Experts of a small language model.
Size: 9 layers, vocabulary 10257, 56M parameters.
Training: a variant of Adam for the experts, 302M tokens, 4710 steps.
Below are experts of layer 3 (counted from 0) of a mixture-of-experts language model. Rows are named router (the router's row for the expert), gate (a neuron's input weights, with its number), up (a neuron's input weights, with its number) and show model dimensions 0-111. Each number is 128 + 24 x the weight over its row's rms, rounded and kept within 0 to 255. Numbers have three digits each.
Before each expert's rows: a language model's description of what the expert responds to. This comes from a sample of Wikipedia text that the model never trained on.

# expert 34
It responds to: Pieces after initials. Word fragments right after a capital letter in names and list items, such as M-els-iripura, L-on-ely, plus periods after initials and Genre.
router:104128107128107151097181127152131099171131163172112108119095113090112164157146108149148145113091134121154139126126124146121095111110133122183150123124105091117099136122149074147117114098137117182079108104121126098128120112165116112127113132111121136145122130173155126180139115091154147152166154148165120085152142165119069155113099088138
gate0:130186146156133143122126129145145072127083134144136098109105140125163105156099121140160137116107181155127145134137169145148126127129122160121127118106146169176125120149073143142142103131162070166100146132139150110148169111122122114137103100145129123168116132083094097153121103145145095104140162117138155118139134130103120112164091153185
up0:180123110108089115165097124083120157132112136105116112110132091103115188101165143097113118061143101133121151134125134148142111125079151140149057126138125111106144154128121109123119133165083137110161148127150128070088069129189129161138144121138132156119127129175131190106128131152123160123114125129123100147158090087137127131138119094104
gate1:105143170062190114136136119132107119106156152137124126107111140120126147119139121166124129121141147134177132119172133123132067111153137118161176153149093102120118140113132127141119087145138107135159129133101139150095156134145112122117114146136135143139168125118159138103136157127142126136100171127144141134157132130134142139152119095075
up1:127113136135152129112153108127128153121115138101119175151106112137106126144180111153123128145183102137128114117134105122103102082122137135125161153171099144111104132100159135170130073135148125103174139120160132145126185117110126096109116165104122145154118136133096113099111125087132088175085123160140109163160147115124139146127090138115
gate2:176109163064149123159113110115147114167158162149124133140075156110107155184094183131101132119159127124088175129138137121150126095142134111107111133109155075099136107109120110100139154100144156125131140117112135099121065119196148152141136117123121118124107124122140120128173111165101143133121144105135114133101122111125141166128145117091
up2:135144161117115102121178132112154126113147169138137128167097193123154128145101154131082130134113121074138125141147159170148142078083110124095146165074126115128132127143102130127110107141144140166102162150088161137105120110135127134153149115125115096131149109137090151167176177115106139193116142087135100094100132104138118135124116130121
gate3:142136073133075142142162143143187150124139174125125120132140131136147128128143134145099131124165149107145165136101121137139123162155129161117126140089144121128053124125152115083158135125157101118087107087116170134125111130151123091154119103112130126141081076130156129113154129146131120109133137106108164098126121112110161173173095108143
up3:112142066157097124098132100101122096146100172179095112120129154129127148138134129145177169155109074118111130122137145110156108119150157145103115097118111126152123140137148169106185146135121104087116130140131175150148127158164116154090154111147118141133140120107155092142124089134116107109135155122133160123147129159160118148129115109098
gate4:107179110143163106125104100130126101137106123153113089151104156110165088124157135154139140126109065184110112128092099130134147117154151118128168078160126145146106116169124123133139122128149139102088159155131160129095151132138143114121135115118133155117145132191143125153157133096149147110115107129107144078116148137073088104139123109116
up4:135143114179192142119145153187122126144108138154121094145108125091104077087193130093159168122132125160100161098086131111161097181167138169123121125134145130143148112138124128115144091117136142151119130160140128107121130148139128113108097140145106126118105107155126134143163143120151150151113108133120126118124117125080074155116132126121
gate5:187127114095192157086119125152101152140125136170097131102075114153176091144161118072114147137131102101130117101117123136151138122112114129142135131105103106130113141096086132136117102124125134128153134136084111093118094151159100083159151131117162121103146100133127120058142090121140168118128103128160123155144141173100081118144125147148
up5:137117116119056120151118093135152092121124121093133142159118152121097141093076117155144180147151115165116084149082134129112097170120155124095109122144127162144156103155127132159150153111117144116106098110168150098143150162096171129094137140152116133134124116103120117174144128137103089128148114159101155101108152091130168119123165121094
gate6:173155114132157118157141129106165121155145181153105093101140142087126119140146109124140152094149108126115099131147158147117131112126129100134126147101119124150101154121172102151154093126161163119150138120096186135117106107142121076171142140125136114104131120130139146129119129108127115090122127129094173138107109108117174149109112136152
up6:164151114134177155105120125169152117127119093146107123112101166137150121102137122117099143161174089141152152098129117145157137109117128131148163092129104116144072115136136160150125092137143155152146136122138146101106156104166109123102149138135130179144133100095164124149144112164156149129093131128058127102129147104149087144127140069145
gate7:122113082139140145108164112064141081108120114113108164110138073159129123154110154148145136123101102061119090119150143133132125117086150096112145133129106137154124111098120120096119117137113147144120143130136120102151110097150104172105139136144136139119097181113127119120118113152126120134170137139138095174047153119127105131076147119082
up7:073123164087110167165084108129085139140086123136124132120118174100145130119113116145112123148128131165137163113110141107147143118162097129137133150138087185101128105096158142097167175122148134100127138190133114144115104081140106135129113105098153116133116099114119140131128110128124119087128098141117135077177112122124129115167157124165
gate8:108095113101106129170136136081141129151169171127115110117102115095099166137107118133094097139167096172126111122139127095109112124128128159119120154125136125119089181144103117165065117100148130117156142137155140109108144127123131123068119098147170135138146128107157180168129136104114130113185156135135112089133137149149103152136136128117
up8:106127157096131121152107122065118185159148152140159132115145110098118148168081102116049112126143126130154088092111154110132128115107171152100151163113121119121130130144110118122126097084145096088166155111154106157112121080097130112101118113165143132122120146083129124148126119156120130123141151121109116089133154146145129130119136107094
gate9:146139164146106070143155135133187137142101139148144140145159138121141119115129131153147108096078170159172130073159153158085109114108125102130144133090147156143119129110141099120089178109134131168118133141138138118125128154133144151089090092106140132140140145152122089166156142101142098131132140159161133096111136095128123145150125151154
up9:144103102085095170132093122079100167104147162125121141098143116105133084139139105135115098122188134132116142144135126102134151143158139147120140131170126126092125103187097113150163147130153145081178151138112124157129096107110083102157133140137136141149101094111100093092133150146125140110119131119136116147134084114164146134095114101102
gate10:138140158111117090139142159142110121103154081125124116134112146130140095098166141114156149113117111096135107110142126128136086124111157105129151151159114128130147138144145156173102138165131172161125110163129146125151081134139153166121101124135123134122112111186133189158128153116119080146137146115117102114157155137144100124155105094106
up10:145161098104168134105125147120112119106130127106155161145183158098097128123157138166150115095131144140106164114184141125120092112144146122164120107143090105118136176127140113217125127112115172150145122132158125152117112163118152139125085116135158164127127067145120119130169149136123125116135164088143165171124103114156147156160129104092
gate11:129136143160119101128133132152088136140120186160095093146152148179144110159155085114095126126107122140117171148148115134127135094127124107142159108175152133103121131125143118114147139128180169152104111115156171113124103102104104134112145120118151133110121113147156128123194133127116139117104108147139118101122125144144108121118148122106
up11:091103130132149104094124109166140123161128147184085121158082162102147122168129107132104149132126162114140137150130125151138148106118116066137144163154161151123094124127166088111165119129141146130127100138152148168082158113127085129080119137138123142112138127090176115106156117136123125139114095163094158089105140112154128152122156156128
gate12:102119106127132153101130164123124126144109139165114167136113129109160125115111126112111114141156162088155168105127158146156131126134129136139126145121100102143139135151143139088099129107133145128113153090132128068118128119128151124154102204129101148135103107130165163140131132133149117107179151121155092128130086161074069138110095121131
up12:136100173116115129146145160137097141131108084143103152107065157117114122088128167127126172119150185126137117175142122141138123142134096122139136126120152134141122137137142111129124108130041132146149138101155111127090131111135158125110167131065139128130155153125104116160111130130122088124126149103150088152097122096117125096051139162113
gate13:154154145138113112133140162130106140088131105141119114136085167147137076135099133111154091130127105129100132112156121143140116138143145158088103155126132148136171102108132125147115164170114116154129103174096145148148122115103110121116155147132141151122137121138149158152148136123149136117154114097117124143142137112130140088164103154128
up13:111142096107146147099095112155113118114125139069122126074169132082180163125132118139127154137103084141098101127126155126111108113129108093128118109137117121103141123191131103117063089106152122152165139143154119131142109144154168116170130111155113110150134158081124137110104115148113128140083123126117123120110116137151098123159166109141
gate14:113108128109142094175133114088139111140111164163129155111118111098154095167118142142103104138158132142145126115112162133103121137090141099147139112123118133106086149123086118157131182111104137132172133128122154136161128111093150135128127184136131106162124117148152139151142144090084109093077156157092151098126112156102112123139151142089
up14:093122141136078101178141136135157112170130155175139109114119111110141113141094113135110135142135173175165104151096144140100153171112104107114112126124154121087140153112104140122122140139138114118153124153133170135072156136127134143103116169102108142190129138113144121128138097103106117115122140153150178109087125153165084146134113114106
gate15:138140140118213185150115132154131141131145148123135103133085156091112105132149140142142182136138140130110104146112118110177137178111133137135119125154124118149131092106133126153130113122182111154083138169135123117192138074114126112134118169123102166117113129163135103114110116110130121096156135114111094124173144154117130139066107149086
up15:124152108146121145083116128185128088144175125132137075127083131135144125166134166135122161132144103134100106202140124095131112151131140170144118139139112104119137133134115126119153105168144102089112135185138137125135108109097123123141124117099129106126124162184124132144089103096152133111125149125163116130110107160121092137106130128138
gate16:114116149141107161110160152132115102102147107107115153163146093152129117156147129120130105083086132071099173118141143171153089126078149123156157099120105117113107129106147167130075104145099114126153132108116093128106118119132148176123153131083112152158108158150131155109135124174132129130167115139117133170143138145143116119161122127129
up16:171159125158141104126146099140145177110123145121104125122112137122123118103119121143141122124127084116122097123125174107157119085121111081102148150119119120148146110129170127132131133102140174161162111100106131179154181139197099087110113149141131113125098095149185163169134137166092094138131166134124158113129183140155140148109157136112
gate17:111127141150086114121150133143085121139132153090148129119148087082124123142096152142100142125106132098123130143109115134071113161119132109130116143137152095083116154130129111152149103103144075135138112127114151096108105162125152157195143105154138124147126144162106114114108117128092136091079122082119145084176122151134128136127132117152
up17:113165133148107126107150151155149096117129154135130130150147102079118089172063122121123141125069141098127105141124093145093146129098146116151099148117128106111151135106102103108136091139131111153091108156109128155072101135114122162196149106122115143156124141144103129140119112134112158115112119065141140076115121151177119157127088104131
gate18:105057105136111104137116083134131141099175099133127110139134135114128117165105091128111128101127161155127142153116146133081191168097158127127104143095170118111095122136125126171148114125061118150142128124132104104118154127119113095155116160103145117166134146124148103126115113102140158131119133174173139121122117121156126134094136124158
up18:126076144111116154119167125120142150108128088146125093172115161128138110146127107125095121096098196149123129131151132132113144156080125144123171177104167118149132122115100142146132109144076122177120076150105122137080149102122124110124152136132126135130119111137148128125094098090138147094110152149147148122112147144191148155125132110190
gate19:120109071154120129127128149160147092125102141143085128106140144098098146100177103128135125094097117131102099171089114125098143181125133147142135133124127149107108093189137104137157118121164078135106107101179123104105178143130097110169154140123114147124107133138132142170124114120119161104173111133138105103119103146131086125125095100120
up19:129104124089114108185175118117088125135083171128085130078103124096120139145158129163125118093110129108151168127119106143149128181124143098159150127154115151088140108126136141128166137113149093133124112110113151130136141122143082147127145132104112157161099113138157119100164155093139145123119121105134152137150097154136109147155124095175
gate20:136149160137114108132138105121144151146107132179122095164105163130128118153127084133110142148124112107135193163121119132113149134119080152102157135166156113074147138100150166127117103121138147131157119134112112098101117153136125090105155125119142143144146125153154117127107138101121133118150099157160098102125176131135108136159084132147
up20:097143144136109150129108097098134159168142124128129125116091137097110108148100148127150146143119114119166151153165102130113138133120094152072154121141137152115141150097161137131126114092128134140167114103101166107092083168149115079123167132141136157144164134129108104107124137108143144107129124120170130120133136130159092145128116106136
gate21:098153130141129129141138115134128106147144114146096126123138111154148125125119101114164123150126133113116103086132169117103098123141157109137093125107155115090107136089125136127121145108114150104147116124126117125093117124151173158142123114085128153116083153163110070114165092152102121137158126200133148143133157120105123123134126144134
up21:151102142087140103144090126120155145146085123110139169104118150127126092119102127083113118111138139113156166141116103108138123123122189146137160137176131131137175135099137170149148130137095149121130155092135133131142119133103092093105110162175145114126159108108135106091123130129131131134108136103141094123140149125139094108118167141111
gate22:141142153134156119087111116154114140154151170149143088087147145154123121153127137112144170172120135106105100137121142104130135074117145093092158123137119125134143108145097119130135101062123122130082099178090155088121143102111094161114134118119101144158132100137116118113155129113201098164125067147131136113118137133124134118134118127103
up22:117078122109120130115133135128135099054151136110123147153114132142099070142157123126157108152113127107148133153106142157131116119127092116148136135098072135149131118110185110119143128141154140181150152087119127124129120182144128113144121116099182104128135140139096132127154104103129145126148125118154106101106126151090050151149135105154
gate23:127168115138131140210156127121111155135165165142157123118093135117118150097160089092173100139114164099145116164120113157125137123094114123137148149141162154182121123176121148118163159100092150165089102130156134154131147162120133129121132115118099158112129172094125110135192103127132139083130136094140162115155145113150108141084142131150
up23:131132154132129161150132108110119148168149170126178134112093163156130109081140121111167105134154176116105155150156131114116138085098140151158139143116124173137161129098112121118152127109079139124144133111142127118149155159099121101122141135096100184105169096099159140147137110127126141076134125100118133163132134160117133105092102126094
gate24:123155110086126132135088137093133111090116139122138148104136144087097114096116137128128108134159118132140190116125126112136159135114126128136153141162128115116125130132152102126134119111138151075152165114140075113138064124131120068121140129155172142126112123124115128138098177154108155096129120139116108136122144161113102140085155150092
up24:152141141134130076141124082077165138142114087143159131163104129167111118140116099139177152132125145136132120078138139125107134097119136138132141114155156150156154135154142154140147125105108093174098147128139128129156133138115118119127119140131101096146146120103151113137123133125135121142089129149075177119130099122110155125132108146087
gate25:133134191142112107120136115133081129124119126139126096092066137098159167147131151119100122088098145142101136162119076169182115071147108151117157109136120124137108083089127127132175141155168128110086131125109134117115162127102158143147129115088110166083144130149137120136169145099127107105094141099128149094142116153135106149172105073117
up25:112113115106162121136120114122162157126134073111126155170154089149092102117107158143121088132134121112124142094114159112116128144142139110140129132151159111095169176169120137093124144122063152105161120146116128146117100123112120128122138112183122110130155134112156135112116096118087139139096088132135108141155135087123102114113183179136
gate26:146076125152074084118147114131137128115123192086121098134169131161151159150132142091075109119132131130147153151170132133108115132111105144105118141165111123127151088113112116171126115150191092124091121129123139121145103116135149145112190097116112096141168125150123134170152109147163104098083133129168110089157112080114141128117098108152
up26:102171133118113130177129148168097150174103123160131142156105131118151134113156164112116134122160121138138155128139131098170080130139152162132119121129071140137133127121087152125116127155131112120151143148100127126110142102170134121083192164101113102128167142134125164097138088146129118154111133117134144165116120115171108118102131084046
gate27:131144112155120122146064106144123106150089126130117178146108139122124127161130124139147117109153113062148114153114133148131107142121146129093087112165072109129110141134105141110116141165119139099175133108115146129134124119131171129149114114121174110096142104156118117130131101135093115104136126080084112115119111150113090144177129141144
up27:109148148131141144116115133166130149154121134097143108122116114082150155099149142133118191111143079161102168119115101129158149140115151117144097121116150131112131150113138142139133106153134109141131119159135137152123134120143099173147134119129132116147096081130167180102099161120153139113154085127125110152123117082134129093120139129129
gate28:185159161143093116103146120169146116137120126149099135147092117116104198161122116110163110108136149145155146154108130123096134095126130113126099145097200102145141172092107114133124118142127150128111095164120141141126096129137113133119120132135137128139171070148138132107146093152125132180130123164143159138150183151122163167099125174120
up28:135126125095143163127116113101123191111113124092137144141140116095136077128131160146073104142102100129118176154109152120116125162153134159094130103153134095088100095123134131116140144108123115112119156094159089135144115131122147131133139141096141103089119136092117112112092137120106158107162130073132094133118056077089119068137145101112
gate29:077099103087123145173143142154081109127112161118131137068140071150142159127163155147132110132098116128134115151144153171135123153161100110122142124111141137141065080176129123117164140149128106100122117111110149157109120149133123123131152100105121080115122108143119118149128132117117120116139125111156166068098104118164101155128096105138
up29:130158111159112125150078126167131097146155151156095113153156096118166104126128129101127100115127122093158172092138130098140130111157162152073125135113161128073113125159144110159070155142121164092158166148160121095141156122139159185179135125113136105175102136102118128121137137167114140120147145128123146161151093105127121120163142107152
gate30:181126138093143114121143135126118122099112141106169128116108136112095169133169092118139103101110194144117135109147133134143128123126109142111196123095129100156115144135155116093175138103135142188112102158117112119069123101130130121133147172158141125088128159126128159166143161149111159150124123125136133158151178174157143150148106093110
up30:063108094126078154124118143148097104102139088123130130101181116149114087106123121113131137127159109170150130163102117121141112183133159124132141153132154146167073073132116069138118159144088120127160135117119079134127125165109151056149124127109133132146072153153099114103107127117126122113190102135111101126091145118107128110132152148107
gate31:132158106134108129124096127089138125139125144147103071125105122143147131141153142152156155136139134128103168084175135102147140118136107140105120110105118127141162096165140114098138145158143144100132113152097143095076167085105094126172169140089131126169171147131141104150114125093130152118119112150164093102117137106140090124126095124149
up31:122110195118143106118127078115142202111106086117158135125116131126121120092121116146090132141147116148151111127104126098150093104123111099082149118155104159132137116112104106119144142091112127076143130133140160151153108157160155163098121154166145144137116090107159160125171189179116095152145120148075130162140168102126166096157150125107
gate32:120150087119183116102130141150129174126128123101150127118158159129139100108171128131108151131065119102136127130140078117131110167132124149125136123099089100143129140138152121101150112138127120149148083167128152098160147123125142111137141143101124151117103152122075106149125124082111156131124095118150106113147165167126124117132139125184
up32:168139196122139117123133141122101142130166171087146101158134141159100140138127190164086116070122115138114103138125129116128154170091113131152114122107117112144158155155135116125148126143160115129155156126148133128098090162122166129159141128123164142116151130109129111138168113141086160119125128127131125118153168198111125164118164117098
gate33:149103117103145162119112122160071136136096129112127184124177151090123150129114112183131141083123131132106165096123145135162120089138160129160108155110098091167108115127128152150127156110147137129094115075123073150163110132156167108138128146134163137120094136183097159128115152167116106129157154112177121104143091148084152139117132118119
up33:122163151143098098144115115097126082127138108158086103083070104172127124119117105106142141164136141155152109152144097113098143144129138141108137093133177154129141131116117101109143105115101129131151144177164119122135140124089129145131145143151128150125171141060150102111136105098097099133117131174104100152146152127139136106155113130104
gate34:110210077118142125109138110099124115126160148144155100106122082122139092105119099125133123101115154117128139105144139128157146166153103107126161092097126170134134122161149082094135102119122113160118079111183141154073183127130140127128141134062109077171140134107110141113182108111145097112159103100105173115134137119113100119118114139133
up34:147160100140083096091104110146116106106187125134172141117147132132127078103138151137105101124118148137110167087124151114162124150121162106098129090113119171115156092142160108121125125112113144167138153121151138136115178130123098093125119114126117132149140120180092129082135129135138133127145084121095115121118098141141095093147112137098
gate35:123156140124137151144122120178087148106176110127114156126132160106113131109125120123130102167120145148155088111090103158125182162161104156121172136091185127145097134091095109143194147149135116140092125139094155133127197115123099096139166115139109171141135138135137130122141116117148141172113118145121141100123132145142112132177147114114
up35:098116126127165151118145140157126102137156115098139101154139123135103140077091136078163141117136151160096120134136169085144118154107126173159114105093150091125153130102092149142126125122184088178088163139087154132165133124146129111139137168177147145169147114142115095090106112099140124164108145124138162133155127168125114141137158112196
gate36:128115169153137109138086155154167124108167158132125127129126092130127129156107105102123107144119107142151129134146107118091098135108121119125101166113116124182117137146154128101127088132131108188136127137148163116105095077127120187139160105107129144159136118094116093099144108116158106144132152115176154111170138140144152136143135120127
up36:151156136142155182147129145150131083177177092165109099148138154086117139117096142122130110116152130144131149113182139121147147128132136111134151127166147094119120122135099123114099167125141132124144124134158172128113120198107149132103101133134095164164160151117102132145142156131116150167132116129109106143104158135109130155177129132155
gate37:128112161104126179088151118168137160112149115101129130099135105074102171119103105143107163132085150121125141141156160126117114154104114129149134109108173139173123115103080095097111152110104138132124159107153089145142147117145165130166099087158155124090107116207112160144148122154124122091158145140144147098124177190117128170120133096100
up37:138158120134117114104113117098137093126102094168151120145098078141138139141132136116131110114148091154155138110137120117147112112134162129087134094154112097078152125133187156154125140140111134097175132125109141135121122146120122092102102178142148165131087162128136086118117102108110111164104094116116089120136161125088094093149178157130
gate38:109119113126125118138150140111150156148132125143154125107162096093174147158129125086170127100118175162155153120123120146140122161167121144134116127122139148151061127111134148135159103122150172115112106127124154078102151121152136152166150130094110087177114171140114136133118096109146156099152102130157116125107133136129157140149126120115
up38:158148108123152128118118140150131150141103135145175166170130102114206131110176169170142129110110076129145143102098117146159127093129113126121093122119104114117127144148127132131123127117131131139076124161145094109131114140161116165159114085108102109170126129146143160103089128139113119106141119159127135083124118095131130130140130116150
gate39:111183101116144119138158127113103131127142122187123087107121127132081102172149143106162163115126127135121130094130108131159136174112162141143110105141129101153083157108121136117102102143148130105153140122130163094082179143130131135094135152098136152155135151103110075142158116073130141147148083105122133151129117154161122165148118079147
up39:125122137114122179141158153107137087149121137156126124119136153125158157106174148119184143121146130111138111148123177124127091129102153126134127135143140111130112107134132087139154129104123148119159131148124105096164162111124113117150117134118162143124089162153122127157142142182120091096136155145106125142142090080125172125097108190102
gate40:101107161128072151136155101119107151114118151134144133088097092135140123142142124137183181091128160147115188109119192149130109107116109124185164140131132137158117113125104106133163126094089175146121114127082085124135108136154110126124174131165164138162104161143131087123144166140098092124091102114164144109129122119107111143124146118091
up40:150127090145141106135089122123144143117124120138107140166186149129118121105126164096065062138099123127154083132144132099108152142147132144067083131150147106087153117155148118160133161132140119123130172122157164140154136154139136131106101138099103104070131083121120193112129101124187141140191121115146130148129137133122131105142130138122
gate41:139158125130164111129153139145154112134134112131109120132127120118133177152109119128112147073154136124152149132092088158141178146187140132137163129154112127128097118091116135167111132122142091109142138149111121102082143108130141133123166133123136183117161103116092133122119149163118127102157084153139135178115144110104093120134107096133
up41:106147138121094167130093135099106086121155125136120110131153103141086140145173124174136145137130150147111128105136141090142080102127113115140129091118145096076103118162178099157154133138125114118114171128109151138145144126119175154117099160125119140155143158142145123113105140161093122153114161152115169118107091123145136104157119131117
gate42:139158163102143159120121145121083122097117115109089148120115152109133111112129161156162163133116123099142061131118178116159136113138154069156152137138116117084148122085110159111135152132130139142148134124181095139165096172125146073144132119143153122109144107100159137140149185124089183119142122138073074090153143124130133132136126123075
up42:080063122146120160116134086137133101175143153124115154155159162147082086134116098125150154156159104125142171127149126100128162173084120120124146086092162173163163137152140125127141100131136139091128125118130158101118179136140126119099150153102125139133152137134101086117109135108135114131079118177133104134091172124136107080088114114126
gate43:109139148143126119108175149187104164083136124121127161134113141118114090129133090104101118152128154092140087140125119133132094103106118156132149142130108087102157126075104148112109154169138126158124131148143111131128111121093154069128140083158110145108110145116134146139125158128126138154144179112122127145125184101117084145136089140138
up43:116166137129130152102136124175121185117118097142132126105111170094148083094154103125134139126164125103117093138119128139125094145160133120089150120125098114137113090116158099100115150140142141148136115169137122125154151132077125001115121091144116116116106125120160153163134129146124171118159155092118118093143177125165120103129081153107
gate44:133123091169129123151107127137112115115110119120158136135163101099152163137106108147161111100137150104119149113141124137134127151151152114128109137151120042097097128104117145112121139104123089092096122127068089135186138122129126114090081121127132091119121074152130112125125091131128111149164151111136115111109116190150138129113098127133
up44:112130102148128108179159113090139129112141125147153114137140128111127149134105088123118126141139135120135141101164107116089151151154067103102162153098139110103105110090132130101126121139145160130149101155120133135045159146136161149090188126138137129131155138113089111139109129139117142116142107089131121141096152123162088176105152117131
gate45:182128117137111130100110127118141105140139099113121120136141086157125137150152098100090106147107108097155118152105085129134149157129103082157081130139167149152108103110170147146135125154111098093087131135100083110150123121185148132117114160134155152130117116132083139118091122166106128109133157114136139129125127101133104145091133099130
up45:131124091126094146138115105147161176117123090146189105114099147146111129176126162156105140127142108174139129121082120117142085141147128108091092129122154140125138143144143111153128113160120124148185126154098166133140160185083153080084143101119135118156105120140145152133146146136211124101141104122142130104121155125139157114164160146150
gate46:092091087103118120130171117156103136086117153110137140113125100105131146119105163130126116133134115123149141146146131126116101095134141089151167136115090153160078104119141108153146086140139134119127084128152112109160101139129124115101120113118148139164070092157117174143106134136122083079169093138122120147135130104126084140099076103104
up46:126135130115142142103129121137110135134116125126157112119113112163132126095106146110141112100164112104101121157123096128146090123145156118128104130128152141137147125140163139118132136159164147133145112191159069102110127113102142116170150161102152109085147144122131108140171150141083124101086133099121116063105157132130139152094104149183
gate47:071098134121156164126130109133107115106121135167123105141080113144150110049146162137109133126133117117132144119102135123147150123120172104106175151152125146088154149102158107140147097173150132067166124113129100117138124128121109086129142148154126100132107128159172141158150137117082157134122117168111100082129117117148122113121119148105
up47:117111116113108114122134117165113078170147131090116133105138122151136134150145108129149123089126145139165123131096123133139107169140141126160148104113132123144122101142092151115125145118138147133171129128127157130125100170112127138115164148102157125110114189100085137100169102126118153139130062088136140117122145141094141128114137146130
gate48:143109085097142116096083114119123080112156119137106166103139157144129126134160128155176141111150095155147106114114061127177094138125117145122130106163116108130128139118150128109145134134121118122125154157161106119132124133181132160180107128141120134095114158148151111154125099119114157128123172123110133180092113164125121139153146117110
up48:101095171132085127125114114096179087140115141166108111144149161115101159155116166140155145099118089098123110111134144170135122137082123094135127117142125116158099167117106105118146130118144115149109137162101170116144133129119166189161160122110126148114201155117115132154154126131130141176112137133154102141134098113152139126174100118103
gate49:096123119099125108109126135093133160103138126135150140105134125136112127137112106096128168169118124145124139128117090159125124190105091143129134163130151163126127144109110115150104170112102166133089105119116133136104100159165095140113131141110152110150125123122088102138168168139126140128160118118118128162163149150122128105131119130117
up49:178135123126171152116117140178140124121164086108113109142093102129155119110111121128145137123130136135107111131083140105126108128127136126169117108131117128098145165150154121074117106090140148145125128115125141134177147137066132098146110131141144100110170167128157136101077120131107109136105103101128104127123110076126132145089168158135
gate50:092136153113116153160092131121151106139091106176098100106092138091165146147095114123173156117127084144090126071138154108113121082127151121113114157147149117157125152128145170103111135152171109091166174123071121129122118124131092121147128120118133151132135089128094140102108136121161159131116128109117156101181116124154121130132108088135
up50:097129144122087104130116142111122135100131150134173152124118135107145138155135141128144095085114119159134114122106166106114089160140102175114106157142076142105086076104111117125100122117121110157102126098134179124123116137142157123089091112131131082137139130150103079146096116131145116127144119131186108101120103143154164137104152132171
gate51:186127110136104100140132145129143122128128112155092094148090140135104133170127113107137128110140105195149116102145127091112175128142135192174139104148192120168146147101118128168086158154120115131151142117165101124108146083151135140113155097142111151151135203132084102143099139131126151110148159104152109110110176124118102136096176158123
up51:121093107141093112143165108118125120100130134143116180176125160160152131122097148155170117119120096130171076127140078134141128141120160098083165128144140159122129160078141123127129122145109162118125107166130139136085134124124142136116144099074154100129113152136125140105152108111125112132160098095134121149113119107121074122140135137158
gate52:120123158085122131068149150114138136140148110115130089123094129103087108149151076134167118159119171162165118134126130122118112145111116185143145134151128114123123121112140121153139150095137131179094079159157089125082138150120133118126138122132112126152097149099105120166130117139168138155133171146125095123148140100137141114093106098098
up52:126154164115175127105146111128128115113145143140134120135088126117089096164124148140113157114114145146139125145132108107148083123117125139083136111128105146094185126114122125112155084097126100121114128160122168137120154120118112100076121127127101098128192174102174117146128170102159129152104135177147135142141123141160069128086102095081
gate53:088101150092088116097163120121131107087124166170135148111158141167145113099144117141158136117097122143131135133086174133121141126079088117133182167103131096120129104092158094097114112114146153180130105132125133102079109116124144150134145081128124113096119130128139130135131119127135128116145122116137113092122166114164084145138107127139
up53:155130148150096140163146143130143077120050115140101153090158138126104112088103148107114103105151134142139125138061139160165142134167108135070122141134109101164094093122122167085112146123105141117108118128095112147164150159140141119148117122114099148142108117130131113120104122140147163136093174134162149163094137140131103103140141125131
gate54:092116157130075114107141111102124089094116159165124159083087169105102135169140093098106129141157160142115105121080145152159149148146104151129131123185127110118127131116100137112108118133129154098082144097159151129115122176117114117144108125175110146124149159150117118117141128133095096114161157160107105134091124150122125165080156098114
up54:122132109114116174146120159124101083148085132126115157083128119104098172152155118111120113109149135133095110111119148113124145115123158143117092126146113117144110119129115126091098115135119063098139176118161131137149086079175146096158092143113129160101097134143092177130117083098101169133155131132140115156119097182102116145116127118105
gate55:117124094126143123118128130088127125132160174151112089071177097160122097114167184128161128114090128164124115126126114141125113133123114124135156106123143089108132147148120087135100117155118098184116129120089083118150140103138140116206129117160087089144074110129106139133122098132110111180157135114153082126116116095094137129124113147133
up55:124182097172113134156080135128116074168131121112103139112144078102137150119122173144137078129141132119114136121121088105092131164166145108128103156146086128115125119120147121127115172121153126102153107107129126177115133104110157097119124109123112129096093112144113130125120100151082097167146132103139129073152134139135148145125113090128
gate56:103147129107134121134145118085126115135120144127174143128131126092116142136094075114175147115120144156121157133124135134146132125116118167139133129151127122086073121121104137108127128143106175119157104150164143161101143096132164153136102169107136178115155144126118133112178141112085116116110098133149154101144101117116119171139132115168
up56:089122122110130132132145117130094140140101142112211088110122139130088155147146058097182163139114134144126120126112124131120124102117092122099113156123098125142111143186110099149102140085117141132127083123145141157103112128169146151119143106118113122122161134130115140165169119145098086122125131127167191133128135129150129169121112160137
gate57:118160148128145138114154121121161149109127152124092097110144090151114131129128130149131128100098145134171167149131083129146103131129150130151115116106085133139125144129195111147138148147132144155169120143119134115120178142157140134119112159119147156097101090131103102113169115128096172168100118083134169140165174075099124127133174127178
up57:140141115151119128098130145113127128119141145109128138118138108135135130149147132092119104122082119088153107123117150158141174150084141138154121071123138135149136111093097130106117129148108101135133092133158094140127094118114125120139146114093127092078132143122106104109135123112116119185163097172138107112115087158109129145094106141090
gate58:121135126112098114158134142115148158096172160161115091093145182133128130143108126159112142103107121129151112150131147161120137128097130126138162115133174121082087169129130122109164122118142122144106143135073133126144142107116141129158134072137123142126169152121114078096110116116136104141153136098177165116124139128136128148160105120130
up58:132116120121122137123131144108131117185121148105157158131158071153108134124131136090123093128117136154127140135114097134091162150125154145195079118128109107115133107151123125189125148166134143145136161114145079148137103166121128130151101141136152114130072128183141113135118168150124093116145176097122108148151138127096107125115124132130
gate59:153127124121112153096081145129120096106142101180091164116156126115137152075110122102137156081129124165153132155095131135112131123136114145130102114131140091141086128089155089151110085137150115135118119143200129112124111102128148079120110121133118146152116145135113161156087103131094119124147141114161113088114106107126100153133123106116
up59:095126109169151115148113122084096090129146150113157127106160065160140139137114113134121129111096165141121168113183163124106102137108082152094141136145132116144119114160110137097163157104106126113130103127136141116136113087146155129150099106123121155101119166168144125112151107181100162096165143133120156127163117129117134143114136131131
gate60:088124144060126151105124107124145133093166162137145117111117174129114117148110110088102147136116143155117126125128156138080120127140146085065114109145135127153123139128149115161103114067080134105102133152144137138181171166119173138036124142165097103134147091112147135155142097134115100161117138126127126140145137123128132118156142122109
up60:123091115126134119139105129151081138115146144122124167127143098092103159093131102120144072092132095121141139126128084125103097105164111122166145145106134095107100112104122125122144146141123157141131137104144103119107072101166161123167124143129151113103114156188097150105148127136104165158134081131118147109169149131106092107095124130102